Below are experts of layer 7 (counted from 0) of a mixture-of-experts language model. Rows are named router (the router's row for the expert), up (a neuron's input weights, with its number), down (a neuron's output weights, with its number) and show model dimensions 0-191. Each number is 50 + 10 x the weight over its row's rms, rounded and kept within 0 to 99.
After each expert's rows: a language model's description of what the expert responds to; "gets" lists some tokens that make up at least twice as much of what it gets as of all text. This comes from a sample of Wikipedia text that the model never trained on. Tokens count by the router's weight.

# expert 26
router:45 65 41 40 53 37 36 44 49 50 60 42 37 55 60 56 58 69 44 52 65 54 49 47 51 59 47 45 47 45 48 64 42 61 50 52 45 48 75 44 40 34 70 47 70 35 59 58 33 31 46 53 65 49 51 46 38 48 49 48 45 61 56 70 50 47 63 51 58 54 58 49 28 49 42 48 72 35 54 32 45 29 46 36 57 27 59 44 57 33 64 55 45 54 57 53 53 41 47 63 38 37 67 48 48 48 47 53 67 60 45 45 70 32 49 45 46 52 24 49 56 48 47 41 66 62 55 54 42 41 50 72 45 56 40 46 50 44 37 27 51 56 55 58 47 49 49 52 47 44 43 49 58 49 47 46 55 56 53 50 41 53 26 48 51 59 56 54 44 62 63 37 41 62 44 40 43 74 45 47 62 57 54 36 37 63 49 58 43 42 56 40
up4:50 56 47 57 33 44 54 61 59 40 55 54 61 32 68 41 61 49 52 58 47 46 49 56 53 43 51 41 66 42 51 58 44 62 56 60 58 48 47 61 38 61 65 47 48 64 28 32 44 44 60 58 35 46 61 52 55 50 59 52 52 37 53 58 61 54 51 63 39 64 50 47 40 66 62 47 52 60 68 43 44 31 60 36 48 43 51 50 45 55 60 36 77 58 41 34 43 58 50 32 64 34 56 71 60 52 41 43 42 54 64 50 45 45 38 61 52 51 48 55 64 46 32 66 32 40 60 51 46 30 37 42 50 59 40 57 44 37 65 65 37 49 48 66 55 48 53 42 49 58 45 27 55 53 55 57 53 52 48 38 59 53 55 49 48 68 52 65 55 62 43 47 37 44 56 52 54 63 51 55 55 55 47 32 46 60 50 35 34 75 75 58
down4:49 50 42 45 57 55 47 53 41 54 39 50 62 55 31 51 58 44 52 41 36 47 57 57 51 55 48 45 68 45 44 50 33 59 55 65 56 37 48 61 42 27 52 59 63 45 47 38 65 47 62 36 54 59 44 50 63 36 51 47 62 40 70 40 59 43 54 60 64 31 38 51 56 51 43 39 41 48 61 57 41 39 48 67 49 41 44 61 68 49 36 63 49 61 71 49 63 48 43 42 59 39 57 60 49 46 54 42 74 33 39 58 28 49 52 42 42 42 57 40 54 69 32 74 74 59 57 57 37 34 63 46 70 43 51 52 47 53 45 32 51 36 52 61 58 50 60 51 68 57 45 45 51 59 47 52 52 54 35 37 45 59 63 48 49 56 42 61 27 36 44 42 57 43 52 48 53 34 50 54 43 48 46 44 43 63 46 31 42 61 53 54
up5:53 51 51 53 52 43 58 46 35 34 38 54 81 59 50 28 52 58 58 46 54 47 60 38 58 59 45 38 55 44 34 59 55 59 38 61 64 45 57 60 33 69 48 47 57 64 51 59 63 55 44 62 57 35 47 65 53 56 58 69 61 35 41 53 65 56 55 46 56 43 55 48 48 61 53 55 62 40 41 44 44 40 35 54 48 40 65 41 26 70 61 49 67 60 48 42 46 55 63 33 34 68 51 36 49 67 55 55 50 47 33 45 58 30 40 44 44 36 53 70 39 52 52 54 57 43 58 48 56 43 51 52 56 59 46 40 48 57 35 40 51 34 37 52 44 56 75 37 70 43 48 49 56 46 40 37 48 62 45 48 58 49 51 54 52 63 64 44 43 28 38 53 44 51 53 64 42 56 59 47 72 53 55 47 43 56 58 43 58 41 59 49
down5:51 59 44 55 54 40 50 50 54 50 50 58 66 57 62 61 54 32 61 49 48 41 36 49 45 54 30 53 34 69 52 66 47 57 53 46 53 48 42 39 45 54 35 52 35 48 58 55 49 47 50 40 57 64 47 64 46 54 41 40 51 53 52 33 41 43 33 52 42 39 55 37 42 58 62 67 66 35 34 36 49 66 56 57 42 62 67 59 40 65 68 68 67 59 60 65 45 55 31 53 42 53 55 42 45 51 45 40 42 61 48 43 53 28 37 56 55 36 55 29 51 58 52 41 43 55 54 42 52 57 76 57 55 49 49 39 42 60 43 50 66 43 72 36 52 57 56 40 48 58 48 40 58 65 52 49 27 43 73 43 44 58 51 52 68 51 55 58 53 42 56 61 61 45 31 59 60 64 51 59 60 35 64 37 50 45 45 61 45 64 50 59
It responds to: Short capitalized or mid-word syllables beginning names and words, like Da, Ta, No, De, Me, "According", and pieces like -ter-, -da-.
gets: " No", "1", " The", "ter", "y", " Me"

# expert 49
router:48 49 51 48 54 39 54 46 45 54 60 48 54 61 40 52 43 39 36 43 49 71 66 53 34 50 54 28 51 49 68 64 63 53 51 51 49 44 58 48 41 48 39 50 56 54 57 46 54 62 53 58 55 59 62 64 40 45 62 45 68 41 25 44 47 57 61 59 53 36 49 49 41 42 32 43 30 56 53 38 32 52 46 48 60 45 62 50 53 33 46 48 65 29 65 49 33 42 51 28 40 54 51 36 66 60 44 53 50 40 43 59 34 28 60 64 56 30 47 41 54 42 60 60 46 38 50 57 58 37 52 65 34 46 53 40 42 45 53 32 61 45 49 49 44 43 38 61 52 67 68 63 36 48 41 55 51 56 57 51 50 45 60 47 61 75 35 56 66 53 34 57 60 51 48 54 41 50 44 55 39 44 44 73 63 31 56 51 58 55 53 40
up1:47 46 51 65 62 52 38 53 50 47 39 61 42 32 54 38 36 30 47 50 43 53 51 48 43 61 45 22 50 56 59 48 42 53 39 64 61 45 44 78 54 66 68 56 73 61 55 56 58 35 55 37 43 46 68 52 65 43 43 47 44 30 49 48 43 63 60 39 56 41 48 40 54 36 57 43 41 52 37 44 50 47 59 38 51 51 42 58 56 61 67 57 52 57 54 33 54 58 57 43 50 84 44 40 48 51 56 66 44 44 48 61 46 52 52 50 49 44 34 60 51 49 58 44 37 56 41 62 50 49 64 47 35 45 46 61 37 44 71 44 55 46 53 49 42 48 50 52 57 62 47 24 36 52 64 48 47 47 44 44 63 54 55 60 36 65 44 35 59 35 52 45 37 53 54 52 52 30 30 59 41 56 52 57 47 56 70 47 34 51 38 58
down1:45 36 60 45 39 49 50 51 57 49 43 26 57 41 60 60 71 69 62 65 60 51 54 52 49 53 49 54 45 37 54 39 37 54 55 63 56 60 48 49 37 59 46 49 60 21 49 34 32 57 50 48 65 55 48 63 47 47 50 31 63 50 67 42 54 61 60 47 43 48 41 52 53 49 55 44 62 55 48 57 66 40 60 37 47 51 50 31 38 67 45 70 50 48 57 57 40 41 60 56 49 39 48 53 39 45 30 54 46 39 33 52 65 51 51 41 41 49 51 61 54 37 53 37 43 55 36 48 57 64 65 48 61 51 71 47 51 57 58 38 62 58 50 58 58 61 54 61 62 56 51 49 59 41 45 54 65 36 52 61 33 41 48 62 56 45 42 38 47 47 56 43 43 43 30 26 43 66 44 41 66 50 67 29 72 58 62 40 40 47 60 52
up2:47 40 45 48 70 43 34 50 62 78 58 39 48 47 51 59 33 55 59 55 53 49 43 55 51 41 51 53 44 54 36 31 57 51 37 50 57 26 43 44 46 43 51 50 63 43 42 50 40 76 43 62 72 44 49 59 58 43 64 45 54 64 57 38 52 59 55 55 58 35 45 47 50 51 34 41 37 51 56 60 48 75 45 44 21 45 59 51 59 50 54 44 55 45 51 46 46 43 37 56 35 43 45 54 61 59 54 45 44 47 26 57 56 60 59 52 35 41 38 36 42 67 30 43 53 51 47 54 57 45 60 48 70 58 38 58 23 50 65 50 64 53 40 46 60 32 45 42 46 38 56 39 65 51 57 45 46 36 37 53 45 46 57 50 56 39 54 36 42 55 46 54 45 49 28 53 47 38 44 56 48 62 51 73 59 37 66 46 57 55 41 46
down2:45 71 50 50 26 60 73 35 41 41 52 37 41 59 50 47 54 42 53 49 40 47 54 56 56 44 59 53 48 57 58 50 37 47 58 44 46 43 64 35 57 51 64 67 43 52 50 50 69 73 63 41 36 53 37 37 53 40 57 54 56 61 59 65 52 55 59 51 43 38 45 44 45 53 39 59 27 44 52 62 53 53 48 37 65 37 41 46 46 47 48 58 56 44 62 38 29 49 55 41 53 39 59 50 38 46 37 47 57 63 33 60 47 55 55 56 67 49 35 62 43 48 41 49 58 30 58 59 44 52 52 48 43 69 55 30 49 69 52 57 68 63 46 67 72 53 59 57 51 58 45 52 45 30 47 36 63 52 49 51 49 37 49 35 58 55 48 67 56 41 55 34 64 41 32 61 50 60 57 49 52 45 47 38 54 31 56 43 65 64 47 36
It responds to: Initial 1 of years and numbers after in or table pipes, such as 1918, 1926, 1,443, plus inner pieces like Nin-ten-do.
gets: "1", "\n", "in", "–", "==", " Win"

# expert 30
router:52 60 69 56 52 38 51 57 56 27 52 42 47 53 59 62 54 42 32 34 53 38 52 45 30 61 49 38 40 48 57 52 37 33 74 46 53 47 51 51 37 32 50 43 75 37 49 41 63 46 50 32 38 52 74 49 52 56 51 48 38 45 62 57 49 50 43 41 34 20 37 63 63 40 59 43 28 55 31 46 49 36 47 53 60 49 38 57 34 34 54 59 53 59 46 54 57 73 48 34 58 35 32 65 64 48 47 70 49 44 58 45 41 47 61 42 63 45 53 44 41 60 50 57 54 34 48 52 46 51 68 42 57 37 36 43 51 53 51 63 37 40 43 50 58 34 53 47 46 54 34 53 43 46 45 55 58 62 39 54 47 53 42 41 66 51 51 50 45 56 33 51 51 49 57 47 63 50 55 50 46 47 58 38 46 57 51 54 61 52 66 59
up0:54 49 60 39 39 65 59 66 39 48 58 49 29 41 45 54 52 52 41 35 48 53 44 35 63 45 56 45 59 63 42 51 44 38 52 51 69 66 72 46 44 47 53 58 53 76 41 43 65 38 70 52 47 51 62 44 67 55 38 39 34 45 45 51 66 44 54 61 54 44 64 56 39 55 49 59 56 49 52 31 56 51 63 63 29 54 46 49 39 54 41 36 43 45 60 47 60 53 27 47 50 36 64 49 42 52 51 60 48 63 54 65 57 49 61 54 52 63 47 66 49 56 49 44 48 50 53 54 50 58 46 48 42 43 62 52 34 63 71 38 63 54 30 47 43 38 53 62 49 38 41 42 68 36 58 53 37 57 54 48 58 57 47 54 52 67 41 78 51 49 36 58 74 55 53 54 42 43 40 69 42 47 40 55 59 71 45 37 52 41 50 40
down0:46 64 50 46 61 47 51 39 58 50 39 42 54 33 51 43 23 53 48 46 63 58 64 45 55 59 57 63 61 54 50 41 57 39 55 65 54 38 52 51 49 50 58 49 51 46 70 49 83 50 58 61 63 50 55 43 54 50 42 41 56 44 45 43 43 66 52 45 56 58 60 61 42 67 56 63 58 49 52 52 48 52 59 62 43 47 43 59 62 68 42 46 37 62 56 48 53 64 49 65 75 52 45 42 52 47 54 33 49 60 48 46 46 30 64 58 48 60 40 56 33 48 47 60 58 48 61 44 37 58 53 53 65 54 79 74 61 40 58 49 36 21 54 62 47 41 41 71 34 45 42 53 56 45 36 57 51 53 57 39 63 46 51 54 30 46 46 43 54 59 56 31 64 64 53 48 45 66 38 57 49 35 55 50 44 41 41 50 57 54 47 65
up1:47 50 42 54 55 51 44 57 55 52 48 58 74 32 52 52 58 42 52 45 54 50 57 53 45 52 50 25 54 58 49 53 37 63 31 64 57 43 60 69 61 55 49 62 59 48 66 72 56 42 57 59 59 56 55 64 56 62 50 53 69 47 28 58 48 62 38 38 55 55 49 30 53 50 42 49 48 62 39 54 48 42 26 52 70 65 66 54 48 65 70 46 56 53 46 41 52 59 58 38 48 64 55 54 63 62 70 45 53 35 53 43 52 45 72 50 41 44 37 51 45 45 52 65 36 57 36 59 54 55 46 32 47 52 40 37 44 44 63 54 53 40 48 52 34 33 57 45 55 63 54 44 39 37 65 45 57 62 37 29 63 43 43 53 31 47 44 41 57 56 47 41 59 58 36 60 58 50 36 53 57 51 39 65 54 64 51 64 42 60 61 54
down1:54 38 65 33 47 56 55 56 48 57 39 56 57 53 57 45 67 56 45 42 43 42 36 76 58 53 48 41 31 47 56 60 45 41 62 38 44 51 54 55 59 43 69 54 46 45 58 60 44 43 59 57 42 60 55 58 39 65 57 50 63 68 47 50 55 42 51 62 39 49 57 35 76 38 55 52 50 73 43 51 57 26 41 60 57 31 61 49 42 47 58 60 43 57 57 38 46 55 39 42 52 61 47 53 49 44 37 38 41 52 39 50 44 41 39 45 52 35 64 49 49 52 49 69 53 35 42 29 60 53 61 34 58 43 30 47 42 57 48 57 59 36 67 54 57 25 64 43 64 49 56 42 40 60 28 42 71 54 52 68 57 62 37 55 58 40 46 63 54 56 58 59 54 35 54 49 45 58 40 59 45 65 48 48 41 54 70 57 51 46 47 54
It responds to: Plural noun endings and they as sentence subjects before verbs, such as levels, players, teams; also were, been, not.
gets: "s", ")", " were", " was", " they", "es"

# expert 14
router:49 63 55 60 58 38 46 47 57 39 51 51 46 52 47 54 64 57 48 45 50 53 52 52 38 41 54 65 55 65 65 54 60 54 45 53 49 34 56 64 64 53 65 59 57 16 52 64 30 37 50 48 52 57 54 56 42 67 53 58 63 31 59 39 34 60 50 48 54 50 47 31 49 50 46 51 59 61 33 47 42 42 57 45 34 39 57 46 47 70 47 57 56 43 58 56 38 47 36 47 41 54 47 29 48 35 64 39 47 51 67 61 54 46 39 63 57 54 43 68 34 34 50 46 43 53 58 47 44 49 61 43 48 41 55 62 62 51 38 35 32 54 59 49 37 59 51 31 62 58 51 45 44 29 46 47 40 43 50 43 64 38 29 48 65 49 38 43 47 27 57 60 45 46 51 46 55 48 61 55 55 70 41 49 49 63 59 61 19 59 56 49
up0:62 44 44 51 36 50 67 58 52 55 52 61 51 73 33 60 37 52 51 42 55 57 39 53 61 38 44 42 44 46 47 47 49 56 64 47 77 38 50 54 55 55 43 44 40 59 67 57 56 41 56 38 43 55 39 56 55 59 37 58 42 48 47 39 64 42 50 55 54 52 61 46 43 34 48 52 60 61 52 48 55 42 56 49 53 53 35 43 54 41 68 72 53 41 49 47 63 49 37 53 56 52 49 39 49 57 42 67 37 45 54 39 68 45 64 55 46 37 60 64 41 56 59 53 43 46 44 46 51 46 46 34 32 43 35 55 57 43 40 68 48 52 31 35 45 45 64 59 15 48 48 53 55 32 56 35 42 58 47 38 35 55 27 42 59 45 46 47 42 34 61 50 57 63 36 60 39 55 43 41 54 70 39 46 40 61 45 44 22 62 49 39
down0:43 41 66 42 22 51 55 52 37 60 55 42 44 48 34 34 38 39 38 49 65 37 46 47 48 56 33 51 50 54 35 48 49 47 62 51 62 40 39 52 44 44 50 51 40 52 64 46 70 59 46 47 56 46 51 41 63 49 54 56 53 46 49 44 48 65 56 31 44 47 56 50 52 25 48 55 72 46 36 26 52 66 61 45 53 53 44 57 42 44 46 53 74 62 54 64 61 49 48 63 64 56 39 42 65 43 41 55 48 42 67 47 36 61 63 47 56 52 63 57 46 52 61 48 38 46 50 56 62 45 52 71 45 56 38 53 53 36 64 60 55 63 55 48 52 53 41 82 44 55 58 41 37 46 60 61 35 54 54 49 46 41 34 47 57 71 53 46 50 60 63 58 36 68 50 56 36 44 34 51 52 57 55 29 60 57 46 48 57 46 66 39
up1:44 50 46 66 61 47 48 63 45 40 44 49 51 29 69 48 63 41 52 48 47 55 48 42 43 62 39 47 63 55 42 38 48 68 29 22 62 59 65 62 40 58 61 49 61 41 53 58 49 42 56 59 45 47 44 55 69 55 52 43 51 37 65 60 45 44 52 50 60 66 56 58 53 54 60 74 69 43 44 46 46 44 49 34 61 44 50 54 51 53 72 52 59 47 66 50 52 58 67 47 65 68 47 43 64 62 70 44 58 54 45 62 56 46 23 33 61 57 47 43 43 51 47 62 60 66 42 51 49 53 39 53 30 47 56 57 43 46 45 40 59 47 43 58 48 42 54 62 59 60 52 47 33 49 52 42 31 47 42 39 52 40 64 56 21 33 42 47 46 51 48 38 36 57 48 48 67 57 41 46 52 63 58 59 50 49 53 66 38 42 56 60
down1:37 58 37 45 59 67 37 53 50 39 49 45 48 59 64 52 38 61 61 47 58 73 50 59 39 47 40 45 54 45 61 46 44 43 58 74 40 60 55 42 65 43 49 36 45 32 51 60 44 59 64 61 38 57 58 52 42 45 34 51 45 46 44 46 72 37 39 60 59 59 50 52 67 55 53 46 29 29 68 49 42 40 51 56 41 72 61 51 63 61 48 44 63 41 55 52 52 32 36 52 32 53 52 61 39 54 36 42 51 65 41 64 51 63 44 63 42 50 51 53 58 33 58 48 45 47 53 50 50 35 44 38 61 51 58 55 31 40 50 48 70 45 53 58 56 42 60 56 69 55 64 55 58 48 67 56 46 40 40 72 46 40 56 54 54 41 61 62 39 67 41 45 56 55 37 41 55 63 43 56 62 52 52 43 47 34 58 46 47 63 27 56
It responds to: Common "the"/"The" at sentence or section start, zeros and digits in table cells and times, and the "in" of rain/rainfall.
gets: " the", "0", "\n", " The", "The", "ra"

# expert 12
router:48 44 45 49 52 37 61 52 51 57 44 39 49 58 39 44 55 34 30 52 68 58 59 33 45 59 59 38 47 41 64 59 64 58 46 62 43 38 32 36 35 52 60 46 78 48 33 44 48 59 33 31 41 33 72 32 50 55 54 54 46 45 61 57 49 43 43 39 41 45 59 68 62 35 58 40 40 67 46 39 39 43 61 52 62 52 33 31 48 45 50 53 54 54 42 59 40 47 52 44 57 28 48 43 60 46 57 55 41 57 56 40 45 49 36 56 58 62 58 49 56 36 49 63 37 46 42 35 68 36 33 55 54 57 39 66 34 52 53 50 63 32 48 43 48 53 69 50 45 59 41 60 53 38 56 67 58 46 55 68 44 40 57 39 46 35 46 62 57 51 45 43 45 39 54 56 55 37 59 48 43 53 44 36 54 64 45 51 51 57 34 56
up0:61 47 39 49 47 41 54 54 58 54 48 55 65 60 47 52 36 39 46 40 63 41 47 46 52 48 47 58 67 62 44 37 53 48 49 32 65 47 66 69 39 40 45 61 52 56 54 62 60 40 52 52 52 49 40 52 58 52 38 54 39 42 57 57 71 65 48 60 53 50 58 42 59 51 51 54 55 52 35 42 45 62 61 62 55 46 51 51 41 47 52 52 65 59 44 43 66 53 46 49 75 59 61 53 38 54 62 55 46 26 59 77 42 28 47 48 49 66 59 56 46 49 52 38 54 41 55 37 55 36 44 44 50 58 73 51 62 58 63 52 48 47 35 45 35 50 70 41 55 37 39 33 68 37 57 50 47 45 64 54 55 51 45 51 57 49 53 64 37 55 57 64 46 57 53 51 50 45 47 46 58 85 67 39 42 72 78 48 40 40 59 46
down0:42 42 45 49 39 52 57 52 48 46 55 48 47 52 80 38 48 55 54 49 53 46 58 61 31 51 47 62 60 49 44 50 48 55 60 60 46 56 61 65 35 52 35 60 42 52 44 39 55 53 29 58 64 40 64 42 54 43 52 59 40 53 49 43 42 53 54 46 41 70 58 42 51 31 60 62 63 55 42 63 43 57 55 60 56 53 69 39 43 32 58 32 43 37 55 48 59 58 65 61 59 41 46 36 63 62 34 41 59 43 62 57 51 56 44 38 53 47 34 53 60 51 58 49 33 61 44 59 47 49 58 32 46 41 54 49 40 47 58 46 62 45 50 60 39 59 46 31 47 42 46 29 61 56 58 53 70 32 56 43 37 43 38 52 73 42 63 34 45 53 65 56 15 65 55 44 58 40 39 42 43 59 60 51 61 48 60 50 60 39 58 55
up1:50 46 60 49 59 46 46 69 54 51 36 44 31 41 46 47 50 36 56 39 34 69 40 58 46 56 33 36 44 64 53 43 37 53 37 60 48 40 65 54 45 60 48 50 54 59 44 61 56 41 64 52 47 41 61 62 64 52 40 36 72 39 33 35 33 53 55 40 50 46 36 57 36 45 48 31 47 40 51 49 49 47 45 30 57 55 62 74 60 68 67 51 47 38 52 36 52 63 55 50 41 54 56 66 55 52 52 58 45 44 60 41 39 55 38 48 36 35 43 46 44 52 57 52 33 49 37 40 56 51 40 54 48 64 48 49 47 38 50 60 71 43 37 43 37 26 39 61 54 62 35 45 53 38 51 46 36 63 45 54 45 40 64 49 39 63 60 46 64 46 39 42 58 63 45 50 60 51 45 57 59 49 53 62 35 64 61 48 36 27 42 61
down1:53 41 57 48 79 46 56 42 44 42 45 66 45 53 41 29 61 48 33 75 56 49 54 56 63 47 33 55 64 32 61 46 51 50 48 64 44 51 51 43 65 47 49 48 48 49 64 54 61 61 74 52 37 59 48 52 53 32 38 50 58 56 32 47 54 54 40 73 54 43 58 30 49 45 56 60 54 52 64 34 60 50 58 58 35 51 48 69 60 37 56 57 47 51 49 52 43 46 38 44 55 35 54 39 56 43 42 43 65 49 37 34 47 72 49 47 37 49 49 48 42 44 48 21 59 52 33 44 48 50 50 52 63 46 40 42 40 60 66 43 46 53 40 65 70 53 44 33 57 41 55 56 46 50 44 56 51 62 50 40 50 52 38 55 50 45 62 56 65 55 49 55 63 33 62 57 70 38 49 73 48 55 37 41 38 58 50 58 55 46 51 67
It responds to: Plural suffix s or apostrophe on group nouns and possessives, such as farmers', Children's, women, students, police, They.
gets: "s", "ers", "'", "es", "%", ")"

# expert 37
router:45 53 54 51 54 57 33 51 47 61 47 28 28 48 44 51 51 36 64 65 30 58 38 71 41 54 52 69 45 61 57 53 49 43 62 69 59 60 49 49 62 58 45 41 46 49 62 52 62 39 53 44 47 34 56 47 62 41 49 41 45 30 42 70 63 53 50 27 36 44 56 47 31 35 43 46 35 63 41 65 45 55 36 37 69 37 49 58 37 43 64 49 65 63 41 54 55 50 64 54 44 47 53 40 54 42 46 61 60 60 50 53 42 39 53 54 41 43 57 48 60 41 49 49 47 46 43 60 47 57 60 61 37 43 59 56 60 38 41 48 63 49 49 43 30 68 39 50 48 39 55 34 44 34 67 51 51 36 39 50 46 49 56 50 59 51 26 52 71 67 54 55 54 52 55 36 49 61 48 47 43 41 63 38 58 41 61 61 32 41 45 60
up23:58 53 54 43 44 42 44 54 46 47 42 50 41 52 44 54 37 54 38 56 44 58 31 57 47 57 43 42 47 45 49 50 48 70 31 73 45 38 46 42 30 58 43 43 67 70 31 56 63 45 49 65 56 57 61 53 46 51 59 48 52 80 53 42 70 52 55 47 29 49 51 57 60 41 29 67 56 53 41 55 58 60 49 66 61 43 64 53 46 57 59 50 38 53 32 53 56 52 66 43 44 58 44 58 50 48 50 42 53 38 48 64 33 45 58 59 55 67 80 43 39 37 49 64 40 52 40 58 50 51 45 59 57 49 48 48 42 50 46 44 48 45 67 55 44 43 38 31 44 74 58 56 53 51 39 58 74 54 45 54 53 53 66 53 64 62 51 43 63 50 64 55 43 36 54 63 61 38 67 55 48 53 57 27 38 49 42 59 43 39 54 46
down23:46 40 66 49 44 41 40 71 49 42 47 38 44 46 65 43 51 50 43 41 46 53 49 63 42 63 35 39 50 46 67 52 62 41 52 65 42 59 38 48 20 61 48 48 57 30 45 48 53 69 57 50 73 52 44 38 37 69 48 43 52 36 52 70 58 50 51 38 48 47 55 58 48 72 59 48 50 32 34 58 58 42 60 53 57 30 56 66 35 67 38 54 55 52 62 44 45 63 43 62 53 49 44 61 43 43 50 18 44 36 47 45 44 39 64 52 58 53 37 64 60 63 48 47 49 58 48 52 65 59 75 46 49 60 50 43 43 52 55 40 62 58 43 31 67 48 55 50 63 47 58 66 57 41 43 42 59 50 55 50 36 48 47 46 45 45 58 50 39 57 59 54 45 51 51 47 65 64 53 43 52 47 55 54 68 40 57 44 63 35 46 59
up24:54 46 66 50 58 57 54 49 52 49 37 56 54 55 42 58 69 68 40 59 48 50 41 35 33 60 55 57 49 52 39 74 52 56 37 34 53 47 53 65 43 58 53 40 32 53 65 30 50 54 49 49 40 51 52 54 55 61 30 53 40 55 66 48 46 58 53 44 41 69 62 47 59 48 48 59 37 53 70 41 62 41 41 40 62 64 42 43 57 47 55 26 62 41 69 51 42 63 55 50 56 52 70 53 45 58 35 55 39 41 41 49 55 55 50 63 51 62 45 61 61 68 40 56 62 46 45 56 51 46 58 70 58 59 58 60 36 56 48 42 63 69 61 56 50 59 56 52 50 57 75 58 43 53 59 41 37 50 44 51 46 50 54 69 43 39 54 47 50 62 57 62 49 44 59 37 66 38 56 42 40 49 49 43 30 58 30 32 41 43 61 29
down24:45 40 44 45 56 51 49 49 50 63 52 49 41 49 63 46 56 56 31 60 51 46 61 58 45 54 42 59 34 28 28 23 63 55 32 45 57 64 29 37 50 41 46 61 49 65 34 49 35 45 51 41 62 63 42 35 65 54 56 47 44 46 47 66 40 38 50 48 45 41 56 41 64 68 48 62 59 55 62 51 60 32 47 49 46 53 47 45 59 40 36 37 46 54 63 60 41 62 44 66 37 58 43 46 61 61 47 39 40 43 54 41 65 52 59 34 36 37 31 52 61 36 46 52 56 57 41 43 56 73 62 49 63 46 58 49 38 47 45 44 56 35 48 55 43 55 53 51 49 38 63 53 40 53 52 66 39 48 40 54 49 43 40 73 48 46 48 65 73 58 48 53 59 45 53 55 59 55 48 38 39 39 51 51 48 53 50 43 38 67 76 44
It responds to: Line breaks, spaces and dashes starting list or table items, plus word-initial prefixes such as per, trans, pre, con.
gets: " ", "\n", "-", "|", "==", " con"

# expert 11
router:59 53 45 55 42 36 41 77 55 43 45 46 41 43 49 59 59 42 59 51 52 44 54 51 33 53 59 48 44 53 50 60 47 49 58 59 54 40 59 63 39 48 60 61 64 54 50 46 80 53 58 48 35 69 62 40 50 43 52 60 56 38 38 50 43 46 32 39 44 41 50 59 44 58 42 45 59 49 55 47 47 68 32 43 40 62 34 46 37 57 46 47 60 56 24 50 56 55 55 30 59 76 41 51 60 41 48 61 41 46 38 62 44 46 59 45 64 63 40 75 39 63 52 74 46 41 52 53 48 30 49 51 58 45 44 37 47 47 48 66 53 38 41 52 34 52 47 62 48 36 47 30 56 25 58 64 46 48 33 57 55 56 62 41 39 54 49 66 56 28 49 34 56 41 58 55 54 55 51 43 43 39 50 40 42 56 48 54 42 65 47 44
up0:53 38 40 51 49 46 38 43 36 65 32 62 38 48 43 49 38 51 47 40 60 42 38 33 54 55 50 48 53 40 56 50 49 55 35 46 66 51 75 38 50 63 51 71 54 32 33 62 59 62 59 47 33 50 42 54 59 55 54 48 53 54 47 45 65 70 50 44 50 54 46 36 50 64 49 49 62 68 38 37 66 47 52 36 35 70 38 52 41 49 40 58 36 49 62 55 51 41 49 50 51 59 42 52 64 34 53 59 26 59 46 31 49 20 50 51 47 55 66 40 35 49 54 34 45 50 43 52 60 48 54 49 41 53 61 65 48 56 48 42 53 56 49 39 51 49 43 45 43 43 40 47 52 37 52 49 48 34 57 30 49 58 37 49 55 68 58 64 59 41 55 58 56 75 26 47 38 42 63 59 45 58 46 35 48 58 49 53 41 43 70 47
down0:44 44 42 39 53 39 49 56 48 49 52 64 60 69 63 42 35 43 57 62 48 48 33 53 38 56 59 60 72 47 43 63 58 57 48 34 52 57 43 71 43 22 51 54 60 53 55 43 42 53 65 72 63 51 61 43 42 56 43 45 38 58 53 60 40 56 46 34 45 43 55 48 44 44 42 60 56 54 38 43 48 63 69 74 40 46 43 51 42 41 53 47 53 55 75 61 57 59 55 67 62 53 44 34 36 64 53 52 48 41 69 44 63 41 44 65 47 31 36 61 49 45 63 48 54 54 40 38 39 48 69 39 55 50 49 52 39 52 14 54 43 46 50 59 53 41 49 61 38 55 63 37 48 42 47 50 41 55 61 67 51 58 54 50 58 35 52 60 42 56 51 43 60 57 46 29 63 49 50 44 56 48 40 38 62 64 47 43 54 43 47 53
up1:51 61 74 63 59 51 48 53 57 68 43 66 66 45 47 43 51 37 55 46 39 65 46 37 53 54 31 46 46 51 56 35 30 70 38 42 62 49 58 60 56 64 42 61 71 43 60 70 57 38 63 68 39 46 52 61 48 52 46 38 55 40 56 57 43 50 48 62 59 46 53 63 52 57 53 54 56 38 42 74 62 53 61 47 55 71 46 56 53 49 63 58 47 51 58 50 44 38 71 38 38 56 54 61 62 57 51 45 57 51 39 51 50 62 40 41 68 55 37 63 48 35 45 50 50 48 35 57 55 43 46 41 53 56 38 32 53 35 58 60 44 44 40 46 46 32 38 56 62 79 53 59 48 55 63 42 42 44 45 36 62 48 43 52 32 67 44 49 46 54 42 54 63 51 47 49 58 53 25 49 35 49 49 48 48 61 66 65 45 52 43 47
down1:44 55 55 46 37 53 47 56 42 44 61 57 74 43 61 49 51 53 56 62 52 50 56 46 62 50 70 41 51 54 54 59 51 38 45 55 45 64 48 44 53 58 52 33 44 47 40 64 44 63 77 46 54 55 50 53 39 52 49 33 53 61 37 60 67 66 40 57 49 52 56 35 53 31 57 63 42 55 55 55 46 44 46 45 52 42 44 43 54 36 65 63 58 38 65 49 34 31 50 54 47 63 40 51 59 34 57 41 46 63 46 51 49 49 54 56 50 65 54 44 39 56 33 36 59 31 55 29 57 60 48 47 62 59 51 61 49 34 67 65 37 55 56 30 51 41 51 44 43 66 65 60 70 47 54 38 64 53 37 56 51 53 56 45 52 75 64 55 57 61 56 34 55 44 19 65 55 52 33 49 61 52 46 38 61 43 66 52 61 52 44 54
It responds to: Head nouns after an article or adjective, often sports and institutional, such as goal, striker, degree, decision, plus plural endings.
gets: "s", " a", "ation", " round", " attack", " record"